config = dict(
    n_layer=8,
    d_model=256,
    n_experts=256,
    experts_per_token=6,
    d_expert=64,
    d_shared_expert=0,
    activation='swiglu',
    moe_layers=[2, 3, 4, 5, 6, 7],
    router_score='softmax',
    normalize_top_k=True,
    routed_scale=1.0,
    balance_loss=0.00415,
    balance_bias=False,
    router_z_loss=0.001,
    init_std_router=0.0215,
    lr_router=0.0017,
    vocab_size=32000,
    norm='rmsnorm',
    norm_eps=1e-06,
    tie_embeddings='early',
    optimizer='soap_variant',
    lr=0.00414,
    beta1=0.95,
    beta2=0.95,
    batch_tokens=262144,
    seq_len=1024,
    train_tokens=791300000,
    steps=3019,
    dataset='wikipedia_en',
)
Below are experts of layer 3 (counted from 0) of a mixture-of-experts language model. Rows are named gate (a neuron's input weights, with its number), up (a neuron's input weights, with its number), down (a neuron's output weights, with its number) and show model dimensions 0-255. Each number is 128 + 24 x the weight over its row's rms, rounded and kept within 0 to 255.
Before each expert's rows: "comes after" lists some tokens at least twice as common just before its tokens as in all text; "comes before" lists some tokens at least twice as common just after its tokens as in all text. This comes from a sample of Wikipedia text that the model never trained on. Tokens count by the router's weight.

# expert 123
comes after: " |", ";", " 0;", " /", " 0", " 1;"
comes before: " |", ";", " 0", " 0;", " /", " 1;"
gate0 [121 106 144  77 117 123 129 114 137 186 108 104 138 174 121  93 114 114 101  81 143 144 153  78 110 129 129 128 148 126 114 153 107 134 136 121 138 124 123 129  99 128 155 116  99 137 131  93 130 122 133 141 139 131 134 124 111 114 139 101 111 118 121 124 103  97 151 150 163 110 103 159 117 104 106 155 117 104  99 123 135 123 116 121 143 156  98 121 126 119 115 135 140 124  90 136 156 143 104  86 158 128  72 117 158 135 137 117  79 176 161 131  86 143 106 111  63 125  92 182 112  94  94 204 147 112  92 122 118 100 126  94 141 164 147  97 121 121 173 156 170  49 127  88 111 154 163 132 119 114  94 121 105 123 122 132 102 133  97 128 127 131 136 113 136 127 139 134 181 115 138 140 153  80 194 133 135 133 106  87 170 130 137  96 136 147 161  98 164 142 137 110  90 161 139 171 146 100 133 120 124 110 136 132 115 133 100 114 165 108 124 147 135 113 142 123 122 133 120 163 155 135 142 146 147 110 133 106 129 128 108 126 109 116 108 142 109 150 141 143 171 178 133 131 114 120  95 123 155 136 164 155 109 100 124  92]
up0 [125 106 132  64  93 137 125 114 113 202 110 127 162 146  97  83 126 148 102 109 153 136 157 112 144 141 118 115 150 136  93 147 103 136 121 120 141 123 119 136  84 131 156 128  81 129 113 119 131 118 136 139 155 134 147 121 106 107 137 120 120 102 137 126 114  91 154 145 167 120 122 147 107 138  88 174 115  92 123 128 126 108 112 134 136 117  84 143 121 170  93 109 139 121 118 129 151 154 102  94 169 135  98 116 122 127 149 128 110 186 157 141  96 154  83 142  69 135  87 162  87 126 139 180 150 109  86 130 140  84 123 103 137 167 139 125 158 130 178 167 150  67 107  97 118 150 149 123  90 130  99 140 107 115 150 112 120 148  99 123 117 134 117 112 146 164 108 139 162 112 117 123 142  79 198 138 153 140 105 116 204 153 118 120 139 141 176 142 175 141 128 131 112 170 115 147 140 137 126 126 113 112 119 144 116 131 114 119 153 139 135 141 139 103 131 159 114 138 147 125 130 102 129 177 146 112 135  92 133 112  96 133 110 123 113 128 129 141 160 144 151 180 133 131 140  89 104 123 137 120 133 151 104 105 111 107]
down0 [113 191 168 163 106 139 190 184 117 155 170  90  99  87 159 123 105 140 132 146 121 127 132 107 152 103 111 120 151 121 149 126 144 140 146 133 120 107 143 109 126 139  93 156 114 199 153 167 132  87 170 138 118 124  92 152 138 155 150 128  80  99 155 145  55 119 125 110 179 117 140 121 161 127 107 113 136 110 127 109 133 149 156  95 133 109 116 168 118 144 165 106 128 135 185 138 138 142 126 130 134 176 174 148 145 106 156 130 135 116 102 134 117  98 114 117 127 129 101 142 111 105 175 130 128 117 109 108 135 146 171  97 118 134 124 104 141  93 143  68 115 122 145  81 110 148 109 161 102 125  93 115 105 108 111 115 149 147 127 145 110 145 127 138 115 140 120 118 151  83 103  88  95 147 104 129 148  86 124 156 143 122 103 177  86 133 138 154 170 109 117 100 153 146 125 149 107 107 123 106 148 118 170 139 143 145 125 138  94 114 119 118 111 138 123 124 100 105 170 110 128 169 121 167 135 140 108 157 136 146 117 154 151 120 144 159 107 114 109 128  92 137 109 124 135 158 144 123 146 150 107 138 114 147 143 100]

# expert 57
comes after: " the", " a", " The", " its", " his", " an"
comes before: " of", ".", ",", " in", " and", " was"
gate0 [146 145 122 122 132 162 164 141 140 152 126 120 107 102 160 166 149 147 124 112 135  92  99 132 148 122  96 150 137 155 152  98 116 135 125 153 106 112 123 131 111 136 109 175 113 144 149 130 106 173 127 137 113 169 146 125 146  92 108 150 147 131 156 151 101 131  83 131 149 128 106 113 146 109 128 101 112  95 105 138 119 158 135 124 119 157 151  81 118 136 112 128 104 128 107  60 134 131 179 113 150 122 114 107 119 141 122 119  90 149 143 147 128 108 130  81 174 106 151 150 135 111 100 175 110 139 110 124 100  98 169 140 170 125 171 169  94 102 153 125 119 126 105 124 123 142 156 122 172 108 133 136 112 108 133 134  93 143 119 161 163 113 119 135 123 136 130  74 160 142 167 158 155 120 136 107 108 146 134 112 150 147 154 119 121 132 140  70 125  86 160 127  93 109 150 157 131 123 130 139 148 131 132 104 159 153 141  84 126 158 128 144 136 175 146 138 147 118 151 160 130 117  95 162 121 161 145 119 178 111 113  90 154  97  90 152 111 113  74 116 155 144 172 171 155  71 108 164 135 175 120 141 164 146 165 127]
up0 [166 122  90 110 130 134 158 121 131 114 124 135 112  88 147 153 116 114  79 118 152  84  97 147 111  92  90 143 106 153 120 119 139 125 121 151 162 110 117 150 116 128 140 148 156 122 131 189 132 156 134 139 113 147 142 120 111  88 126 137 132 104 145 174  70 112  96 148 118 123 104 133 150 129 156 107  89 119 101 129 105 148 150  86 129 128 123  88 116 148 139  80 132 136 116  97 139 153 179 111 137 107 156  98 126 129 132 162 126 126 135 125 129 126 128 112 137 108 134 144 109 118  98 119 144 126 102 147 178 115 166 170 177 129 156 141  91 124 140 132 108  97 107  86 107 152 156 174 140 144 171 129 129 138 150 162 111 113 118 186 160 119 145 146 138  98 168  76 135 111 139 157  97 121 165  97 129 124 107 114 138 177 110 123 153 127 139  79 132 119 145 130  81  91 117 131 124 114  87 141 117 115 118 141 164 104 102  66 176 164 107 144 127 126 132 158 118 155 144 177 117 113 108 128 117 155 149 139 162 103 140 116 140 132 110 139 100 135 110 111 145 145 138 116 165 100 113 155 117 162 117  95 158  93 135 184]
down0 [105 142 154 151 150 126 109 139 138 113 118 109 134 141 144 115 122  95 165 127 131 134 167 120 116 149 154 105 108 158 110 132 119 125  90 128 140 163 115 177 151 189 107 161 120 138 145 114  88 137 118  90 173 117 110 133 139 104 129 101 145 146 149 115 139 166 149 117 118 168  98 125 112 146 122 158  84  97 114  94 120 134 126 144 105 128 123 125 108 120 105 146 151 130 119 143 160 166  70 121 138 127 159 128  90 110 120 154 127 116 131 150 189 106 114 114 121 127 151 174  89 115 149 127 162 142 116 105 132 124  75 156 137 123 132 130 134 126 100 138 109 152 129 138 121 161 144 102  98 146 118 165 148 129 126  90 146 111 103  89 121 127 130 141  90 135 154  58 164 114 118 105  75 195  88 180 121 122 157 109  98  91 125 172 153 171  88 135 152 101 116 117 140 159 142 145 123 122 102 134 145 146 165 149 138 122 131 103 147 102 135 106  93  93 129 120 132 145  97 104 118 150  87 120 120 101 163  87 116  92 131 145 122 146 126 130 140 125 122 121  67 120  98 173 125 123 109 161  93 166 122  85 108 148 134 124]

# expert 188
comes after: " the", " a", " and", " The", " his", " an"
comes before: " of", ".", ",", " and", " in", " for"
gate0 [127 161 137  77 139  61 112 124 109 145 129 115 116 114  81 137 122 115  87 124 178 149 110 136 154 145 108 161 126 142 123 127  85 160 106 109 126 143 125 133  93  75 117  83 146 131 146 121 135 149 157 100 103 104 147 141 146 109 101 143 139 151 128  93 118 133 127  93 130 120 169 132 119 117 112 144 165 172 114 119 157 155 140 138 155  76 114 146  85 162 124 139 134 103 125 154 176 166 139 113 133 161 160 140 110 147 169 109 166 128 103 107 169  87 137  97  86 103 120 130 166 130 128  84  81 123 148 132 130 115 120 120 165 125 123 159 136 115  89 114 142  92 141 156  89 123 125 141 151 145  92 120 139  75 181  89 165 129 113 119 142 151 157 152 145 161 108 144 156 118 121 184 103 174 120 124  96 154 110 149 137 127 131  78 101 163 145 148 144  99 139 130 123  93 133 142 114 131 136 159 113 124  97  81  93 185 122 138 155 105 129 127 144 147 151 136 135 131 132 119 155 133 123 164 133 101 135 173 135 104 130 120 142 134 122 109 136 138 126 116 126 152 121  90  98 131 103 106 127 131 110 121 108 111  91 154]
up0 [111 148 111  97 177 120 118 119 116 114  95 118 116 145 124 159 139 142  88 139 140 132  99 186 144 124 123 134 131  80 156 125 115 152 134 134 120  84 120 118 142 111 118 130 121 166 119 157 125 149 188 115 125 126 151 133 126  94  86 173 154 130 131 136 121 138  83 112 154 101 135 131 118 128  88 130 150 126  95 167 122 130 169 112  90  87  74 141 101 170 137 107  97 149 123 135  96 144 143  98 147 124 131 137  92 144 135 132 106 155 126 112 145 176 111 148  95 125 121 130 140 143 111 118 110 127 149 111 128 141 101 121 148  81 113 160  93 180 127 126 149 104 123 121 143  97 153 126 141 156 130 119 138 113 111 117 134 141 118 178 134 176 127 135  95 140  59 143 148 102 108 145 126 108  98 105 106 134 110 120 132 121  81 145 115 181 169 142 153  93 101 107 127 117 142 161 127 131 104 122 107 149  77  92  75 151 161 149 122 127 136 167 154 130 162  94 102 120 144 110 128  98 120 127 140 132 139 138 138 109 164 104  91 145 104 115 148 111  91 114 130 152 125  83 149 100 141 143 127  63  90  75 134 109 112 108]
down0 [105 174 132 184 164 109 115 114 131 136 120 111 102 139 148 101 150 162 123 105  85 149 123 166 150  72 101 127 144 126 155 127 152 154 130  94 119  86 122 140 159 175 136 122 126 106 144 106 146 126 140 153 131 120 134 120 150 152 103  95 110 107 115 125 129 112 123 131 130 107  66 135 112 144 130 107 120  95 139 134 183 101 125  92 136 105 132 131 148 113 150  95 160 143 159 135 130 129 148 141 149 113 124  88  94 134 106 114 118 165 162 114 143 131  83 120 106 105 115 187 153 128 108 109 146 112  90 107  90 121 100 123 159 118 122 111 129 142 158 124 133  80 141 125 140 141 134 146 120 140 139 122 152 113 164 142 124 136 166 153 138  83  73 135 136 100 127  90 139 132  75 116  82  79 139 137 149 169 163 131 124  79 120 130 149 146 139 141  85 124 102 116 144 129 128 164 117 166 117 135 159 130  86 128  97 122 153 162 110 188 117 122 152 111 129 108  97 189 153 113 160 113 128 139  98 116 158 171 103 142 128 149 139 150 147 134 130 144 160 127 104 132 138 137 126 107 174 173 125 134 144 153  75 141 141 165]

# expert 111
comes after: "|", " |", " on", "On", " November", " October"
comes before: " |", "th", ".", " August", ":", " September"
gate0 [160 107 157  86 123  97 148 132 114  80 116 112 136 161 133 149 111 147 131 138 146 114 156 142 151 132 112 157 133 147 124 106 137 131 101 125 107 143 161  93 126 128 107 121 105 116 138 109 122  91 135 111  90 106 119 115 115 147 145 110 157 132 172 176 177 139 109 147  96 108 149 101 117 115 136 106 116 190 122 110 118 129 130  97 120 110 150 132 125  78 176 120 145 137 153 139 117 115  47 179 114 156  85 170 131 137 136 133 139 119 136  99 121 150 138 132  92 183 111 109 141 124 120 132 104  91 153 114 135 116 133 122 115  89 120 140 116  90 142 168 117 114 139 123 118  86 117 119  95 129  93 106 143  92 142 143 141 127 182 106 148 157 110  97 120 132 112  85 154  95  86 143 137 168 121 119  76 133 169 140 133 136 122 161 115 128 123 142 121 153 121 124 100 112 118 167 162 113 116 126 117  88 134 116  64  79 108 115 153 137 141 128 150 167 148 155  96  92 139 114 136 166 164 110  86 161 125 111 103 116  81 171 127 163 112 132 130 172 114 136 127 159 145 128 161 131 108 161 115 138 137 142 109 159 109 133]
up0 [ 79 149  90 160 112 145 136 109 130 171 128 132 131 104 113 125 151 119 139  57 116 134 127  96 119 115 124 111 111 142 159 130 125 170 148 112 129  88 129 131 108 128 139 145 166 129 107 139 123 166 136 110 158 123 101 152 148  82 100 141  76 164 111  98  73 117 156 112 174 125  95 166 126 131 106 154 143  92 116 122 122 137 120 138 129 166  95  99 121 172  84 149 121 114 103 113 143 167 194  56 153  89 161 108 123 101 140 120 126 124 114 144 116 126 115 122 155  77 126 129 143 124 130 119 153 140 106 150 105 145 132 140 158 156 153 113 159 153 120 132 132 101 122 126 146 150 125 134 151 124 132 153 111 158 142 119 135 145  80 154 109 100 142 147 114 122 154 160 107 164 153 112 134 123 115 103 166 136  89 137 132 143 139 100 141 146 129 150 151 118 139 124 169 108  99 134  63 129 134 142 134 170 112 144 181 165 130  97 103 121 121 121 115  95 128 106 143 145 136 116 109 105 108 154 161  90 123 162 127 159 122  72 123  97 130 124 129  94 144 122 143  95 127 126  64 143 158 128 151 120 136 130 144  86 161 141]
down0 [153 141 138 107  99 121 118 145 134 176 119 131 138 129 160 170 142 119 107 146 101 104 118 124 123 129 155  88 164 112  97 133 123 122  76 141 143 136 124 137 130 144 147 124 146 142 139 120 131  96 136 147 163 114 159 134  77  82 149 169 160 137 128 101  63 104 157 107 120 140 114 112 122 179 127 107 145 105 160  77 122 111 114 137 117 147 127 136 117 144  72 132 110 135 112 109  99 149 143 114 129 141  98 131 131 162  94 155 144  89 114 166 120 107 109 155 129  94 117 137 110 143 112 157 171 108 191 127 132 134  81 113 117 111 128 157  94 128 131 132 151 125 140 141 155 149  90 160  92 119 154 153 146 159 140 136 139 153 149 139 122 133 147 134 133  72 121 125 109 182 133 134 113 134 165 107 153 153 145 125 135  84  89 139 152 155 125 134 102 122 132 128  96 154 141  95 105 111 146 157 116 127 106 133 133  93 158 155 130 142 152  88 136 126 145 126 106 139 137 169 108 136 115 136 146 130 173 174 162 158 115 103 133 102 106 110 101 143 104  99  99  73 111 132 163  90 147 154 131 193 146  60 135 161 128 132]

# expert 242
comes after: " |", ":", "|", " on", " /", "On"
comes before: " |", "th", " m", " September", " August", " km"
gate0 [143  89 172  99 137 169 123 122 142  94 122 165 133  93 115 130 156 106 132 128 130 108 148 113 136 117 123  94 135 169 116 122  64 129 112  97 118 109 108 121 161 132  96 125  89 148 152 130 165  57 136 114 123 139 131 156 114 134 135 137 130 173 138 161 149 124 136 142 113 156 155 146 129 105 133  90 121 143 144 153 120 154  99 165 131  93 140 114 124 163 134 151 141 144 158 144 118 118 129 115  77 105 106  95 140 148 102 121 137 123 102 152 183  94 161 168 147 134 158 113 127 112 112 129 137 136 147 106 130 148 101 128  92 132 146 125 162 131 139  79 129 160 144 127 113 121 136 103  80 159 144 110 148 192 104 104 154 131 192 117 115 159 117  73 160 107 117 144 115 134 105 159 122 130  95  93 141 118 153 148 154 161  89 142 133 118 133 191 124 122 128 129 140 170 118 157 121  82 121 125 133 123 122 161 167 147 153 110 135  94 171 139 113 171 140 116 128 105 149  95 101 135 123 150 132 131 128 114 137 104 109 117 134  65 135 120 104 142  97 171 116 109 125 108 189 118 126 134 100 154 124 122 142 133  84 114]
up0 [104 170 127 121  87 141 106 105 127 157 141 155 128 158 124 121 130 168 155 164 136 100 119 137 117  89 162 131 114 104 145 120 173 145  91 127 128  95 178 127 101 135 103 127 179 108 148 137 125 135 148 114 121 109 155 104 134  69 144 106 111 146 108 131 113 158 122  86 146 114 161 159 128 148 104 126 148 131 114  62 101 144 144 126 159 147 117 177  98 157 105 120 106  98 145 164 169 108 106 108 127 137 152 138 106 155 160 143 119 111 149 119 168 132 101  89  98 142 121 118 105 130 136 139 115 145 105 138 106 137  87 165 127 119 156 150  78  81 116 134  71  76 136 134 137 149  96 134 156 115 124 114 109 155 139 115 134 124 111 157 117 116 139 139 108 147 134 144  80 130  92 148 138 120 112 137 119 159 145 110 123 162 171 135 116 176  92 150 110 112 126 107  94 117 145  98 130 126 114 146 162 117  95 103 135  93 100 147 134 154 132 114 144 113  87 119 122 102 108 188 103 108 164 131 133  83 154 119 137  90  93 150 124 124 179 180 177 131 137 174 139 135 139 153 114 130 155 107 132 134 134 123 106 140 131 109]
down0 [ 77  93  84 161 131  96  77 162 136 164  53 113 123 165 177 134 157 134  98 107 131 158 124 120 153  97 128 116 174 154 123 159 118 118 114 143 118 143 152 101 115  81 121 137 105 164 141 109 128  98  82 129 132 121 136 108 161 133 105  83 130 141 123  90 148 145 175 147 156 109 131 172 128 124 160 139 110 111 135 141 129 163 123 109 160 142 182 116 120 132 114 125 137 121 119 149  82 135 167 100 151 131 119 113 117 118 132 131 115  56 130  90 106 141  97 147 116 124 114  98 160 121 105 113 153 131  76 112 112 114  76 144 109 102 113 143 139 179 115 123 106 135 155 141 154 140 139  88 139 122 171 125 116 148 120  96 138 131 116 148  80 118 100 147 132 139 129 129 151 140 112 135 106  99 166 129 146 134 121 145 105 152 150 122 139 102 105 108 141 119 138 150 145 147 104 121 157 125 143 137 110 146 131 162 108 100 117 138  74 139 129 150 120  85 126 136 176 133 171 161 121 179 130 117  90 130 154  79 154  85 138 146 141 128 113 125 149 141 146 156  95 133 160 132 113 130 151 134 130 177 137 130 111 152 119 147]

# expert 208
comes after: "|", "\n", "-", " 4", "13", "10"
comes before: " |", "-", ".", ":", " \"", " -"
gate0 [133 115 103 158 102 109  73 114 152 131 135 149 139 154 116 174 112 137 150 168 154 159 123 138 118 114  85 131 174 119 150 123 163 131 118 145 105 125 139 107 156 157 110 120 120  94 180 138 153 103 114 156 137 159 168 111 150 120  96 122 131 142 153 102 176 122 115 154 105 103 160 134 109 105 190 104 106 130 100 162 118 141 112 123 124  89 125 161 112 159 157 144 104 157 106 112  94 119 104 142  88 173 132 129 136 127 125 158 101 144 117 111  92 150 109 160 137 124  62  71 107 140 155 115  97 105 105 106 105 110 145 135  97 139 129 155 123 123 137 142 110 157 140 155 148 121 108 144 122 115 124 145 138  96 110  95 138 130 139 108 152  75 129 126 118 118 127 104 121 172 110 137 133 138 149 188 110 149  74 102  97 147 151 169  98 137 143 137 148 138 125 170 131 124 109 103  83 119 107 126 155 181 115 132 128 144 154 154 113 143 149 181 136 135 114 121 105 165 116 119 108 116  72  77 104 112 148 123 158  94 107 153 142 101 128 127 121 125  83 149 130 137 117 125 137 131 113  84 139 136 174 149 130 137 153 112]
up0 [161 123 131 132 135 167 158 138  99 107  92 105  93 120 143 153 139 137  85 110 148 125 127 131 116 101  68 141 113 131 152  92 127 141 173 134 127 124 162 155 138 123 160 143 147 161  81 139 129 179 126  79 125 128 158 107 129 133 100 104 142 139 130  66 118 126 140 155 122 137 105 108 115 118 122  95 133  90 121 130  80 135 111 153 121 161 140 104 121 110 143 134 146 115 147 101 130 132 151 123 149  83 129 139 126 127 114  99 122 163 121 139 183  98 145 125 133 118 132 144 120 140 167 107  93 156 124  94 113 114 178 115 157 184 125 110 115 118 141 142 137 111 152 132 135  90 131  78 161 124 119 140 121  92 156 147 102  95  70 131 130 131 119  71 147  96 160 109 145 121 140 144 114 167 110  99 159 127 152 132 112 154 131  95 156 152 131  80 102 123 127 103 147 149 162 120 128 133 120 129  84 145 130 150 135 137 148 112 104 100 143 137 147 112 162 137 126 185 148 132 128 113 127 126 150 126 130 166 109 151 183 123 150 128 170 114 130 115 133  82  72 174 117 142 135 117 120 207 136 119 151 138 125  91  94 103]
down0 [111 113 121 122 129  97 152 112 132  99 136 106 153 182 133 122 134 145 123 122 168 128  89 106 120 104 145 133 154 164 128 133 117 122 135 221  86 134 143 153  97 129 125  88 121  94 163  68 117 160 148 134 118 113 108 124 166 155 119 133 135 149 163 119 130  79 135 122  99 147 141  91 134 156  69 152  87 140 144 116  92  88 124 115 132 166 109 100 109 140 173 132  98 130 126  96 169 101 119 105 119  86 123 104 129 131  93 151 175 135 113  95 131 172 158 127 102  94  88 152 118 180 133 148  90 142  90 147 117 126 129 145 119 107 166 126 111 116 107 144 118 138 143 127 116 163 151 143 134 112 101 135  97 146 165 143 127 118 143 146 115 159 146 129 159 144 129 146 134 144 122 135 112 164 144 130 127 126 149 123 116  85 147 107 137  82 115 102 111 115  98 114 123 157 185 110 129 145 159 122 167 139 151 166 130  87 179 139 128 145 126 101 136 146 128 142 128 159 120 113 135 148 163 111 107 160 121 151  83 129  91 142 144 143 110 101  95 156 130 124 116 143 149  74 140 115 138 132  89 153 140 108 151 106 147 127]